Weights of a small mixture-of-experts language model, trained from scratch on English Wikipedia.
Size: 13 layers, width 256, vocabulary 32768, 50.8M parameters.
Training: a variant of SOAP for the experts, 5240 steps.
Below are experts of layer 7 (counted from 0) of a mixture-of-experts language model. Rows are named router (the router's row for the expert), down (a neuron's output weights, with its number) and show model dimensions 0-255. Each number is 200 + 40 x the weight over its row's rms, rounded and kept within 0 to 999.
After each expert's rows: a language model's description of what the expert responds to. This comes from a sample of Wikipedia text that the model never trained on.

# expert 45
router,200,181,252,183,262,239,245,136,127,142,216,135,207,166,230,174,195,210,228,239,158,215,258,196,187,179,290,284,214,170,168,220,282,186,109,191,172,231,204,172,274,162,111,209,163,198,222,213,206,220,186,223,199,141,159,171,155,126,217,232,250,267,141,165,140,210,209,273,217,144,173,210,236,167,209,235,163,192,240,181,232,238,205,187,226,155,181,181,174,172,252,188,176,195,239,134,146,275,233,141,112,209,234,158,193,212,264,246,184,169,192,196,253,177,227,226,217,180,144,191,227,129,142,229,196,186,162,216,135,199,273,249,269,225,251,241,190,248,212,200,236,204,190,178,173,259,200,192,143,235,162,228,229,199,196,167,143,157,218,241,255,209,226,260,166,162,187,251,273,197,250,185,254,220,287,170,196,204,118,188,188,118,183,208,219,134,205,186,274,227,274,239,189,169,205,201,128,248,181,215,238,261,198,175,222,261,166,157,172,150,257,202,256,190,151,163,191,189,196,150,257,168,165,190,212,147,182,218,185,193,120,211,241,228,132,184,176,237,159,226,182,172,160,241,253,224,136,254,138,207,216,167,183,209,244,171
down0,193,199,191,244,212,217,190,84,176,214,213,252,203,167,227,199,194,133,188,168,217,204,246,277,209,202,200,209,211,195,194,65,201,133,207,176,242,259,202,163,181,233,194,237,167,182,168,205,204,244,249,183,198,175,200,242,221,200,198,202,200,200,193,198,211,196,201,185,243,259,205,204,189,197,204,188,273,247,139,240,232,202,192,170,173,181,336,240,237,189,187,177,243,184,202,189,175,205,200,240,171,281,130,128,202,214,267,192,206,172,78,219,290,202,317,173,120,233,209,202,195,222,200,201,203,197,226,200,193,93,182,209,225,244,182,286,238,190,119,206,164,201,109,127,204,217,193,208,178,202,186,159,198,243,192,201,207,224,158,200,237,141,90,180,221,192,199,224,183,319,198,171,215,216,237,204,199,207,196,220,200,190,211,208,200,195,196,231,183,202,201,204,188,188,205,195,175,312,197,211,199,202,265,202,153,203,252,140,206,201,189,203,142,202,189,178,139,209,214,125,226,221,168,205,214,169,172,194,220,140,204,91,212,113,217,195,284,164,159,154,274,199,201,236,147,186,189,189,116,176,339,225,212,255,164,200
down1,205,203,288,149,226,186,207,167,228,207,203,199,186,176,88,217,172,198,197,219,266,167,190,197,193,209,208,206,185,223,231,177,273,216,191,204,123,186,222,309,180,195,193,220,211,160,263,201,205,198,232,194,170,186,254,202,258,237,206,197,218,213,203,223,301,219,169,169,151,255,203,201,254,195,216,256,190,219,175,206,259,167,230,224,275,192,128,245,227,205,209,128,204,192,200,238,115,192,191,171,249,202,199,199,202,189,215,215,245,113,212,203,240,129,162,132,191,150,176,169,214,199,262,86,235,217,196,257,196,194,150,179,192,203,208,173,84,236,191,199,207,200,243,246,199,113,199,190,155,209,232,231,215,242,112,200,221,208,178,206,205,196,181,157,233,151,89,200,172,194,210,203,207,211,209,219,173,383,229,227,146,243,151,196,198,201,181,199,205,166,254,202,193,218,224,168,323,142,177,160,231,253,224,200,195,191,302,203,197,183,211,190,145,200,100,196,177,212,200,195,199,201,319,193,185,198,208,200,201,139,209,252,198,167,260,165,102,230,259,249,186,222,244,197,208,177,229,110,191,218,187,188,200,199,192,198
Description: Word-initial prefixes. First subword pieces of words, often prefixes, such as in in indifferent, dis, semi, un, re, left in left-wing.

# expert 35
router,253,190,213,199,308,226,219,168,124,100,200,181,193,197,203,165,213,213,211,195,171,191,193,142,159,173,200,203,233,204,161,209,204,241,185,251,221,264,187,168,173,136,98,196,170,141,199,242,172,257,204,251,180,159,114,176,190,221,230,231,177,253,192,180,187,205,249,251,162,220,135,244,237,135,253,232,113,243,197,191,235,256,224,111,221,140,170,206,183,215,209,211,209,226,216,170,212,197,208,135,149,280,211,209,263,239,181,223,171,183,190,267,282,202,198,208,209,229,201,149,261,168,93,203,286,167,163,176,188,206,212,195,256,226,225,222,196,183,274,149,242,231,137,194,111,218,190,174,182,253,136,262,248,280,183,240,206,198,223,187,251,164,217,197,151,158,165,211,238,188,200,169,252,207,233,206,165,175,158,173,191,192,150,223,276,172,166,201,244,315,289,246,180,209,181,219,168,203,209,199,199,255,189,182,195,285,161,190,206,168,259,171,287,196,196,168,218,221,207,199,262,230,155,236,229,107,183,212,173,179,158,144,297,223,188,167,214,222,156,172,171,161,234,265,187,195,165,183,148,252,227,177,217,246,225,179
down0,214,224,92,207,200,169,306,226,187,197,194,192,200,203,212,151,189,271,147,189,215,201,115,205,196,283,218,233,204,191,197,167,152,210,211,150,204,211,255,284,294,164,126,231,207,243,170,201,186,221,265,184,198,198,220,268,183,202,202,191,146,194,212,177,84,173,223,218,194,217,252,203,152,172,203,201,203,191,128,201,162,208,192,211,204,183,167,277,136,205,234,289,204,215,146,192,209,199,200,178,261,192,201,167,197,210,195,243,199,202,205,171,228,212,253,95,199,201,241,188,192,207,210,256,229,216,215,144,336,219,163,168,197,235,230,227,185,160,192,288,292,196,193,199,202,233,153,248,241,242,312,185,195,192,173,233,168,205,196,210,162,202,176,223,186,208,205,199,155,199,228,161,194,201,211,236,214,244,220,197,235,197,245,202,177,220,200,197,231,105,189,191,186,163,282,259,163,177,198,202,188,203,180,192,187,194,205,243,161,199,239,132,123,202,186,176,210,175,209,189,133,281,206,154,180,303,209,207,200,215,212,120,206,201,246,170,131,199,140,187,224,31,231,139,82,220,227,222,176,162,182,223,243,159,177,200
down1,205,205,175,255,210,193,226,216,133,218,197,273,157,125,212,223,239,45,198,199,199,176,186,81,183,209,204,244,202,199,193,179,143,179,121,191,189,73,198,248,164,201,211,219,189,191,247,205,203,247,199,165,206,165,217,286,200,192,208,168,206,222,272,287,191,201,204,139,280,281,192,184,217,274,200,125,264,187,201,190,201,204,120,236,187,201,200,207,194,196,222,206,226,200,200,218,198,200,245,189,153,218,195,135,136,182,208,200,156,204,174,216,163,198,198,154,200,190,177,178,241,201,161,159,198,216,164,247,198,229,197,189,213,191,339,203,196,197,251,207,204,199,145,209,199,195,267,154,210,209,240,223,277,257,200,104,212,200,205,197,130,200,156,247,194,205,202,136,239,227,204,126,184,180,258,178,200,251,202,240,260,234,195,194,235,288,243,197,98,200,201,162,278,201,171,182,243,210,215,146,165,149,140,238,196,242,196,198,238,221,118,220,203,162,130,114,165,210,200,199,236,241,180,273,273,221,210,150,187,192,164,245,196,179,187,237,297,178,258,270,167,123,191,199,208,170,178,159,203,190,179,197,197,199,219,158
Description: Articles and an-pieces. Articles a, the, an after verbs or commas in ordinary prose, plus word pieces like an in scan, swan, Scanlon.

# expert 6
router,226,119,201,191,250,163,256,177,166,168,212,199,235,154,237,165,219,183,229,193,161,158,215,202,225,161,237,252,247,184,163,235,277,236,155,246,257,209,139,177,244,201,203,165,145,146,217,242,155,265,144,217,248,160,185,169,154,191,271,166,243,244,120,264,227,256,218,233,219,192,177,266,167,133,239,256,198,215,221,179,235,226,156,158,276,179,148,263,156,155,255,232,159,200,237,208,221,205,228,165,176,242,167,177,224,248,213,217,192,144,162,256,237,207,221,225,154,158,158,171,262,136,216,258,270,151,162,151,201,219,247,225,188,213,214,195,174,140,230,176,236,248,196,138,128,232,138,207,178,250,163,262,222,202,167,208,211,196,228,216,205,140,227,202,189,163,194,244,206,157,215,182,190,133,252,208,237,254,189,157,285,180,168,221,211,170,141,235,222,212,229,221,139,101,224,193,140,263,137,113,241,253,291,171,218,234,192,135,145,196,273,185,238,174,200,152,210,244,236,170,171,168,190,170,279,147,214,210,173,178,179,142,265,266,196,211,169,164,201,242,207,166,228,274,277,243,141,218,187,196,230,179,165,194,200,243
down0,255,202,170,205,198,161,204,200,222,181,156,218,184,146,190,211,195,153,200,175,176,289,176,226,216,245,200,160,112,227,211,263,286,182,169,213,166,157,157,185,274,206,137,187,179,188,202,199,239,220,182,160,194,193,184,273,197,103,198,188,195,375,165,218,203,195,233,337,197,256,196,155,205,245,257,179,218,314,181,230,200,183,313,161,96,238,238,170,148,308,210,202,181,210,198,265,204,181,231,167,206,206,229,197,224,208,116,170,165,119,234,201,136,179,183,159,174,245,193,196,162,242,197,202,190,236,262,210,186,202,198,194,185,237,207,194,212,189,335,201,195,205,187,196,190,213,191,139,207,259,196,195,277,190,199,197,221,195,200,195,210,231,292,140,155,208,172,185,196,192,237,240,216,240,146,187,203,110,194,233,242,201,239,217,155,224,183,194,213,203,204,213,231,241,215,268,273,215,203,218,190,195,205,173,170,204,169,223,143,238,249,234,180,177,208,274,187,196,185,179,197,258,202,140,207,179,212,198,206,192,219,251,268,218,180,201,197,215,210,211,152,165,172,194,131,125,237,197,141,166,190,183,114,247,243,135
down1,230,245,244,206,267,220,200,135,201,207,191,199,194,184,211,224,174,202,203,201,226,262,206,205,239,195,284,115,199,202,194,218,220,204,172,240,272,267,182,201,223,196,134,232,201,166,210,202,193,206,191,127,200,177,194,335,105,134,221,290,179,207,252,204,193,222,195,214,193,235,234,221,152,203,360,222,151,153,186,213,197,233,186,199,210,237,170,216,208,204,234,129,201,216,190,219,82,195,234,200,183,245,203,337,151,219,167,209,199,134,254,220,218,204,190,150,193,212,176,195,129,110,237,208,213,245,187,156,285,202,271,318,145,165,176,200,237,146,102,195,219,181,204,167,213,239,201,186,198,184,192,267,196,156,191,218,167,184,202,192,189,169,219,107,212,204,189,181,163,200,179,221,167,214,207,145,174,244,161,225,169,191,160,192,175,195,202,195,196,185,188,214,162,302,209,198,169,218,189,217,160,204,160,207,204,249,233,245,147,170,191,241,112,179,138,196,170,190,281,144,202,159,142,198,152,163,194,204,207,202,268,145,203,218,213,200,129,204,212,252,173,198,214,270,178,181,190,150,203,206,220,305,246,262,206,203
Description: Country codes, table pipes. Three-letter country codes in sports results (USA, ENG, BRA), pipes between table cells, commas inside numbers, and final letters of acronyms (IOC, GOES).

# expert 27
router,230,172,247,153,268,176,220,178,179,175,206,193,257,138,254,144,205,233,193,223,160,195,236,192,231,147,212,218,200,187,161,172,223,247,177,242,259,208,175,184,247,194,155,167,167,181,214,256,189,251,166,219,247,142,198,127,117,191,233,130,280,202,123,236,200,249,225,223,225,192,141,298,176,120,255,250,164,195,210,116,233,231,156,163,326,204,149,292,186,162,270,232,138,230,231,228,203,204,210,191,147,238,187,181,213,223,250,219,197,119,158,191,242,213,225,229,134,185,168,162,255,159,184,224,283,154,142,176,186,249,218,216,192,220,245,169,174,157,233,202,239,212,160,158,126,221,149,177,184,259,178,278,198,197,164,223,212,189,261,257,190,159,229,216,191,173,148,230,229,163,228,212,230,121,230,180,224,247,185,156,287,190,180,239,222,179,183,224,245,231,227,200,137,145,260,183,153,234,144,88,214,208,269,145,246,225,177,176,200,199,258,185,204,161,199,166,190,262,232,161,183,202,202,165,257,131,265,199,178,157,181,131,248,261,177,207,198,179,206,227,210,154,197,249,230,253,148,190,209,190,234,188,171,211,197,209
down0,216,208,175,302,199,186,313,159,205,214,130,183,203,175,221,222,219,183,98,149,190,205,240,185,260,216,201,182,201,242,140,157,193,137,212,184,224,239,261,138,224,187,229,169,179,201,130,249,271,183,191,201,220,188,224,155,176,210,184,187,210,199,216,182,129,211,227,198,219,192,227,167,222,283,199,243,145,176,202,287,213,145,189,185,184,208,182,173,192,118,193,105,200,225,177,187,209,300,177,331,196,199,240,286,278,286,200,178,172,264,249,271,188,136,204,190,203,259,191,217,199,207,287,171,206,181,126,203,189,201,216,199,209,193,206,221,178,201,215,220,181,224,281,199,114,145,204,200,195,229,176,137,243,164,203,254,220,211,214,206,187,251,148,240,162,215,232,97,199,239,234,110,201,251,203,196,146,179,216,234,179,161,206,202,214,207,172,125,154,208,174,214,190,204,212,187,208,180,213,213,267,208,136,192,219,342,154,209,196,178,238,180,197,181,229,166,210,183,167,249,119,231,196,200,248,214,127,199,209,271,240,186,230,147,203,237,193,202,198,162,210,198,150,217,122,231,171,219,199,164,161,220,113,189,193,259
down1,174,232,169,206,182,182,116,201,107,219,149,309,192,168,276,238,212,273,192,213,202,211,212,187,201,224,198,158,205,186,206,181,193,205,269,221,195,166,207,238,0,219,172,191,221,170,209,207,223,232,226,258,200,195,211,189,205,243,197,205,215,159,96,203,196,273,219,183,119,222,137,173,170,167,210,183,181,223,178,175,200,184,329,199,216,174,183,221,215,282,196,184,201,201,187,166,200,171,195,198,197,199,202,199,209,222,184,166,248,180,292,211,179,256,183,196,197,169,287,214,190,199,266,183,240,199,183,242,218,201,136,202,202,206,236,137,202,199,224,207,215,212,198,159,206,333,207,189,257,185,200,239,184,107,190,277,220,167,364,160,199,188,209,222,246,249,187,199,225,262,200,211,251,199,148,246,169,223,167,194,195,194,190,145,216,241,147,187,210,223,203,131,190,193,198,207,283,199,151,200,157,145,169,139,216,200,159,232,207,173,178,205,159,141,161,269,145,197,192,199,175,182,231,237,181,182,177,207,182,247,269,201,210,243,198,162,246,176,205,206,241,197,220,205,199,264,181,190,252,295,179,219,159,230,192,204
Description: Table pipes and clause subjects. Pipe separators in football squad and league tables, plus sentence-start subjects and nouns before verbs, such as question, he, born.

# expert 23
router,209,164,223,181,208,256,176,203,184,176,194,214,181,145,204,178,233,188,210,192,173,186,230,152,225,142,278,230,243,171,179,200,299,188,184,230,207,220,192,136,261,155,186,167,172,192,213,205,248,274,149,227,244,99,196,156,167,159,225,216,256,234,117,222,212,284,226,221,225,143,196,251,131,127,234,254,176,232,176,191,239,218,211,211,185,196,159,287,201,163,207,270,159,258,210,188,108,236,225,189,160,231,169,207,272,281,214,233,177,168,133,174,197,202,211,212,117,220,150,177,251,89,177,198,264,169,125,177,187,269,191,192,224,202,254,216,152,206,228,175,185,201,198,215,137,203,152,215,161,217,193,211,233,222,210,175,219,217,236,235,208,205,210,192,149,143,207,226,237,196,237,198,183,152,222,252,225,245,154,133,202,148,130,263,269,207,181,177,203,276,228,212,211,174,213,106,125,263,184,166,240,227,226,146,326,183,175,187,191,210,214,205,231,168,184,185,211,224,210,197,176,164,206,186,258,158,224,257,199,172,156,144,261,229,198,167,152,162,177,212,179,155,269,282,235,276,117,263,213,222,193,186,130,182,183,214
down0,207,215,197,120,199,200,200,215,239,170,201,191,224,190,228,200,189,140,199,189,216,196,23,315,220,200,188,209,201,172,163,175,193,247,262,266,182,208,188,212,217,358,201,196,229,214,166,200,163,176,206,127,248,206,187,162,223,199,196,193,192,203,202,178,194,177,205,194,246,194,206,123,199,199,300,195,212,212,182,193,194,200,209,170,141,210,191,192,198,185,210,187,179,210,334,210,197,204,230,200,254,215,213,271,196,167,198,207,178,230,192,200,133,138,233,214,183,169,192,199,201,161,157,204,205,216,189,191,201,262,192,243,212,201,180,224,202,203,270,203,193,212,205,178,194,231,116,194,232,277,190,297,172,140,168,189,208,192,250,200,188,205,172,212,141,181,243,210,182,212,162,215,198,216,157,200,168,177,201,198,201,198,229,209,201,177,227,207,64,175,115,202,243,190,226,172,260,230,217,197,230,90,268,205,173,214,217,208,192,221,231,206,192,200,133,200,181,189,139,194,199,127,222,227,186,223,205,145,311,169,197,148,222,225,429,188,170,178,214,264,175,231,219,193,235,225,247,192,201,190,190,209,113,228,204,233
down1,200,223,146,5,171,248,180,150,201,203,200,201,221,204,188,210,232,177,259,234,204,173,131,202,134,127,203,193,210,156,175,217,161,177,192,187,178,203,217,205,200,200,199,288,297,182,170,218,196,202,223,136,293,292,230,194,297,146,248,242,201,222,179,186,181,219,197,209,233,182,204,184,176,196,230,133,170,200,204,174,181,196,195,199,200,217,229,142,192,211,168,151,211,260,275,200,201,283,192,208,215,221,215,147,187,234,194,172,196,203,138,229,275,172,217,239,290,207,219,262,235,201,119,154,204,225,191,224,183,186,202,199,162,126,154,204,178,192,180,200,156,199,202,183,242,264,179,194,284,189,195,213,218,249,181,202,200,143,180,325,151,193,225,224,218,207,177,201,198,153,162,161,209,203,211,242,214,214,272,200,234,275,206,172,173,178,235,145,202,164,203,214,200,307,224,208,204,189,202,159,168,217,175,200,193,160,259,261,183,188,213,209,226,184,199,260,171,188,197,197,134,224,192,166,203,193,196,191,216,179,284,232,186,160,255,128,215,203,188,176,159,217,219,371,313,220,171,186,200,90,205,196,182,183,245,199
Description: List and citation punctuation. Commas after surnames in bibliography lists, table pipes, quotes and "and" in track listings, plus infobox field names like Genre, Released.

# expert 63
router,245,197,206,112,225,190,218,201,154,178,221,172,209,150,212,210,193,191,183,238,193,202,206,165,218,182,207,250,264,219,151,193,190,197,153,189,190,312,164,126,196,181,167,198,172,171,181,236,173,207,121,275,227,203,173,196,200,100,208,194,231,278,202,188,173,242,223,290,223,173,167,220,143,171,233,271,214,210,130,188,236,236,176,143,259,176,206,201,234,137,223,241,147,220,274,182,174,258,232,177,164,226,149,155,196,234,210,265,143,167,190,211,263,196,259,258,210,240,199,211,209,191,157,190,210,187,178,173,184,190,236,295,204,256,205,178,196,192,180,144,233,166,204,203,209,209,220,145,136,269,207,255,247,188,255,226,104,101,225,235,214,153,285,251,136,203,161,180,242,153,236,120,253,209,218,201,189,285,174,167,247,184,194,211,215,161,181,214,245,232,240,282,184,188,186,161,156,287,190,180,179,221,148,182,258,159,114,172,182,167,257,142,188,196,154,147,261,167,221,199,192,205,165,255,278,134,251,248,231,177,204,201,219,184,181,210,104,208,199,169,176,193,216,271,237,185,173,244,173,293,266,186,205,181,200,197
down0,220,221,154,197,235,199,139,177,179,199,166,185,191,99,148,218,201,111,109,227,170,185,194,259,136,190,253,200,163,128,175,194,194,203,199,232,202,252,166,199,203,267,169,194,209,217,198,201,140,195,178,250,263,199,164,170,254,238,228,276,228,134,159,204,206,201,202,129,196,224,197,199,235,188,129,166,186,178,216,224,203,188,261,213,222,175,198,212,194,101,172,239,160,182,192,201,198,205,272,200,292,200,238,199,82,201,198,200,149,209,130,199,215,199,198,258,219,198,111,190,200,147,161,195,228,218,239,171,201,193,208,342,205,219,180,344,222,224,162,261,200,185,195,209,223,162,193,160,210,191,229,102,173,158,213,204,194,109,194,199,247,158,132,208,282,271,254,225,222,194,107,236,218,157,218,264,262,225,235,294,178,199,218,263,194,188,199,196,168,201,204,150,196,167,218,181,201,226,170,199,202,243,206,226,352,200,232,196,244,205,200,202,213,183,180,201,202,231,201,198,199,188,237,202,211,158,217,199,231,231,187,182,190,226,191,200,219,113,214,142,196,202,143,142,157,171,191,199,74,190,210,209,243,193,214,208
down1,208,208,195,202,243,206,198,158,194,198,152,166,187,216,203,202,200,192,381,174,217,228,194,241,200,209,187,239,195,167,257,204,252,183,249,228,174,192,309,198,200,196,217,187,194,194,142,183,265,191,220,173,203,227,194,197,186,247,132,204,173,201,193,224,208,193,198,179,238,183,192,238,171,169,210,207,203,293,225,209,247,191,180,233,160,239,205,217,123,183,178,214,268,189,201,213,260,203,214,193,265,182,194,281,191,206,116,194,144,191,196,245,203,169,201,110,193,201,159,190,203,121,230,200,184,225,194,222,171,200,207,304,207,199,208,199,219,190,195,200,201,239,198,192,208,206,102,282,219,100,180,169,204,149,162,222,203,199,196,204,275,239,169,197,202,257,153,233,209,201,188,267,277,195,200,238,102,190,203,200,217,229,228,178,189,198,200,176,198,165,122,208,261,216,176,202,176,201,145,96,216,193,358,270,353,228,229,194,200,182,182,211,155,206,255,211,187,183,207,210,201,237,165,200,288,191,180,208,189,156,220,188,203,202,237,192,203,197,203,172,239,292,197,175,241,77,195,224,202,160,122,272,198,200,130,132
Description: Phrasal verbs and particles. Motion and phrasal verbs and their particles, such as came, moved, began, up, out, back, and parted in parted ways.

# expert 49
router,219,167,246,181,260,182,256,165,164,186,190,206,286,149,225,130,235,193,219,204,198,160,206,162,222,143,225,251,220,161,138,237,265,247,184,252,267,171,154,202,253,211,185,149,194,168,237,268,191,250,167,220,241,167,185,128,119,185,245,140,263,249,104,230,213,267,238,250,268,147,149,257,136,135,263,241,168,199,197,150,209,247,165,131,259,190,131,262,172,187,206,215,176,241,247,234,198,200,253,142,160,279,167,169,249,253,222,240,156,144,186,209,207,209,194,215,138,206,163,160,253,149,188,242,280,131,165,150,199,226,203,215,231,234,239,180,167,168,244,173,228,231,172,158,174,224,121,182,174,215,163,230,236,204,176,253,220,212,259,243,220,165,227,236,177,179,150,260,233,166,209,175,217,167,235,187,246,222,210,145,242,178,141,217,221,187,168,244,242,207,240,193,165,125,194,181,151,222,165,111,218,250,279,158,261,219,154,145,194,216,266,158,227,181,200,158,203,210,242,164,178,173,189,171,233,164,231,166,174,160,169,156,238,264,235,188,173,190,197,229,199,154,217,248,253,256,115,228,177,216,214,188,184,207,184,247
down0,200,205,181,126,217,201,177,164,173,187,159,200,181,204,215,226,225,250,184,135,214,223,209,182,169,202,125,197,197,205,103,204,253,201,202,166,174,217,200,170,299,280,236,130,82,138,169,197,217,195,212,185,165,204,218,185,233,185,189,188,208,213,190,172,173,224,173,211,222,315,186,192,190,117,201,194,195,219,210,200,114,203,158,199,114,193,202,198,165,205,177,133,190,171,197,177,226,217,194,219,202,199,194,68,192,203,194,219,185,233,197,203,204,189,184,201,261,237,222,333,197,210,196,211,201,257,255,183,181,208,257,242,150,224,206,211,235,141,224,214,200,179,234,217,182,271,101,225,219,150,214,212,206,160,176,209,197,197,196,191,208,172,274,189,266,213,89,174,208,114,282,184,231,194,199,244,187,190,213,205,228,224,162,182,202,192,280,200,201,217,192,196,274,207,296,169,200,202,192,199,233,243,229,194,207,210,212,284,233,213,205,98,224,164,187,212,166,169,173,207,205,190,183,202,215,213,183,216,213,200,137,205,365,114,203,167,60,207,193,86,247,218,116,231,225,197,189,205,238,191,163,205,197,207,202,176
down1,234,203,210,209,218,180,185,131,327,267,198,199,202,236,204,199,149,225,155,215,311,204,200,192,162,193,207,205,199,199,177,177,224,222,196,207,206,284,210,230,203,176,232,198,198,190,192,215,214,167,189,210,203,178,171,167,219,165,188,123,135,195,198,232,114,175,254,248,161,124,200,174,183,129,202,215,180,215,142,98,211,182,256,209,212,196,203,230,202,187,273,249,99,148,305,226,192,209,230,202,171,188,204,215,228,212,208,143,169,198,237,136,225,209,182,303,214,197,220,209,198,99,152,228,184,211,182,111,184,204,111,191,296,196,274,190,219,105,294,258,192,200,174,196,154,210,209,197,203,201,220,212,203,239,241,174,199,203,151,150,227,230,239,176,234,243,194,208,265,199,243,211,210,197,152,228,224,327,46,216,209,123,165,230,204,154,215,190,237,239,220,212,200,145,201,144,190,185,220,168,180,200,258,246,210,198,199,203,216,179,228,88,206,222,180,201,200,219,221,206,343,174,167,225,169,229,206,201,181,191,192,198,138,198,197,165,170,166,194,205,158,141,200,294,200,191,220,188,191,233,203,196,187,197,203,189
Description: Latin endings, list values. Word endings of Latin species names and foreign surnames (um, ensis, ov, ae), plus values and separators in score or results lists.

# expert 26
router,217,136,252,164,287,170,252,169,182,163,208,207,241,124,238,119,220,213,200,190,174,183,226,174,223,127,248,265,216,185,132,219,255,253,163,243,230,210,163,190,222,195,184,145,158,147,204,237,187,267,148,224,282,173,161,137,118,174,264,156,240,210,122,205,179,255,225,228,239,195,169,266,161,132,241,269,202,207,241,120,246,187,192,162,253,179,146,250,182,164,235,252,143,240,255,227,194,203,234,165,164,250,192,175,224,234,239,215,203,142,154,189,236,186,195,211,132,188,132,161,272,152,186,236,259,144,141,155,174,198,222,217,215,220,225,194,151,175,202,188,226,214,163,166,168,235,140,194,192,260,171,246,227,193,150,252,227,178,282,241,180,168,244,221,171,173,168,233,238,188,193,154,197,152,222,192,163,257,165,158,248,171,146,215,253,220,159,221,252,232,196,201,132,138,209,171,159,247,160,100,257,232,308,184,246,230,189,147,180,192,242,165,223,197,194,167,183,240,236,165,186,194,189,151,212,167,245,164,159,178,172,135,229,255,198,184,172,156,185,273,190,166,182,263,258,232,137,250,172,194,241,193,193,205,192,243
down0,196,120,198,135,199,199,307,217,198,193,200,200,206,193,200,199,167,162,186,235,205,259,201,213,163,184,167,157,196,202,228,275,202,177,114,199,202,136,203,205,129,215,186,215,242,191,145,200,116,184,202,239,228,159,288,204,202,200,224,254,196,223,187,218,193,192,156,199,214,200,202,186,189,181,224,302,190,194,179,206,218,244,181,154,212,185,193,225,251,183,255,133,189,102,206,174,205,177,259,207,228,235,231,202,211,241,175,201,235,198,176,106,224,243,232,224,205,124,229,192,163,214,176,166,185,229,306,200,171,181,218,216,189,197,205,272,173,199,205,201,167,193,211,94,222,199,184,260,242,190,190,196,194,232,149,192,144,249,182,154,194,249,195,205,182,207,235,219,201,236,267,194,215,248,254,267,199,122,198,172,196,190,195,190,135,197,162,211,106,197,160,220,233,85,203,183,195,215,200,201,223,155,267,206,159,221,199,199,198,217,304,200,202,306,235,148,149,257,181,200,216,228,166,231,210,221,200,172,196,199,150,204,159,169,280,158,205,201,147,212,206,204,201,148,199,183,227,89,107,257,185,307,195,197,254,380
down1,251,180,288,134,235,255,204,170,195,193,193,248,196,196,192,104,172,203,154,304,202,159,201,176,219,222,197,203,141,151,221,198,135,179,192,202,259,213,181,289,219,183,174,198,197,234,124,242,95,199,205,181,203,280,252,193,180,175,251,205,199,215,201,247,122,206,180,266,155,248,183,194,276,256,200,197,232,177,203,140,188,195,200,191,206,202,201,103,86,268,120,290,205,206,223,239,168,185,170,222,212,292,201,246,187,192,260,200,182,196,252,207,189,173,179,212,258,187,204,113,279,186,205,192,195,197,201,250,144,166,158,149,255,255,253,229,163,191,149,165,188,72,176,182,190,165,173,160,189,213,146,177,240,229,256,200,212,183,228,196,201,235,140,200,210,204,119,174,173,273,226,143,205,125,168,217,192,204,201,147,201,172,225,198,179,199,175,202,195,193,271,214,297,197,194,213,204,191,229,224,177,194,196,202,203,208,290,203,215,261,191,206,205,157,191,176,210,188,134,223,261,133,273,239,208,229,210,188,201,218,205,222,247,256,209,177,269,201,259,251,146,209,144,200,160,267,163,210,165,286,166,177,185,227,206,204
Description: List and table separators. Separators in tracklists, name lists and tables, like pipe cells, commas between names, dashes, % cells and line breaks.

# expert 60
router,197,218,226,163,226,235,203,174,169,180,233,113,221,172,256,205,204,192,165,213,181,207,242,133,188,154,270,225,209,223,175,241,241,232,218,234,243,244,131,177,209,161,171,132,172,161,137,206,251,226,150,279,224,175,143,206,171,164,228,157,196,178,209,215,140,245,262,256,233,205,143,216,218,182,243,243,161,166,236,219,192,211,172,174,259,181,172,222,192,114,232,189,157,271,234,130,146,270,218,167,123,244,242,142,222,233,279,221,123,236,177,250,215,175,214,222,190,173,161,212,271,173,133,199,202,120,147,156,189,236,283,226,201,267,209,252,204,262,206,188,257,198,155,210,149,260,168,148,174,237,123,248,192,165,215,232,158,126,243,215,242,107,248,215,200,151,192,228,279,183,219,104,240,163,234,203,173,175,212,180,261,212,178,203,251,144,208,182,245,211,196,215,162,206,240,181,132,290,159,180,187,241,223,138,193,215,171,194,186,204,191,176,214,182,224,190,249,170,228,175,201,226,92,181,232,155,176,273,190,164,165,205,244,195,97,198,139,160,161,264,217,217,249,221,268,241,186,205,166,223,187,181,200,204,220,168
down0,211,193,306,203,188,250,158,251,203,343,172,164,191,98,237,202,251,181,184,262,257,200,198,199,225,176,198,183,221,174,214,199,211,283,227,246,275,193,216,174,198,229,265,201,216,196,175,195,194,238,71,196,199,255,154,223,221,194,214,200,274,207,233,202,199,229,216,220,200,186,177,201,196,197,200,166,197,243,189,201,204,161,138,209,167,201,233,136,201,200,189,145,291,202,216,270,221,198,301,193,203,202,202,198,259,136,266,110,208,208,196,180,256,192,183,200,195,235,137,225,193,75,203,202,204,197,179,218,201,200,182,204,245,216,164,200,188,228,202,224,159,140,110,199,174,200,201,199,226,95,186,195,111,198,135,203,195,189,215,196,203,240,199,208,173,202,170,195,171,203,66,199,146,259,133,189,30,144,190,203,229,220,249,204,203,135,221,167,189,221,195,199,198,203,238,208,267,200,196,185,215,188,193,203,217,253,191,208,158,222,209,194,162,201,136,197,205,250,201,202,182,198,199,197,206,86,204,200,204,203,195,239,267,201,233,205,316,171,250,171,239,218,221,196,110,215,197,177,186,222,247,282,198,198,172,196
down1,210,216,191,205,200,210,209,202,230,200,169,208,183,141,216,203,256,209,192,194,191,182,229,202,154,147,210,199,221,130,207,221,157,89,183,187,201,226,146,230,161,162,271,0,163,232,207,199,270,244,205,251,188,262,221,201,199,198,233,191,251,211,182,199,267,154,186,239,133,278,190,158,151,195,221,214,157,187,160,188,215,177,197,203,196,183,208,248,189,211,263,178,199,249,98,226,216,219,205,251,196,265,164,217,230,198,140,259,173,183,205,142,210,205,200,218,340,198,104,202,296,201,211,210,181,240,240,135,186,197,191,188,218,183,192,191,171,201,156,185,201,200,208,247,219,233,200,96,317,270,134,164,199,190,174,199,194,195,195,192,204,219,201,203,342,162,220,201,197,195,148,232,199,183,199,165,232,206,219,228,215,204,218,173,293,226,194,205,190,130,197,201,248,184,261,341,188,262,175,191,164,200,337,193,180,171,200,225,140,161,167,202,211,199,228,200,168,188,167,188,167,198,208,198,246,218,251,117,246,165,201,255,135,192,178,200,206,212,153,192,181,208,198,200,201,200,169,182,235,204,214,194,180,204,216,187
Description: Verb and noun suffixes. Word endings and participles in passive or formal prose, such as -ation, -ed, -ence, due, provided by, related to, built by.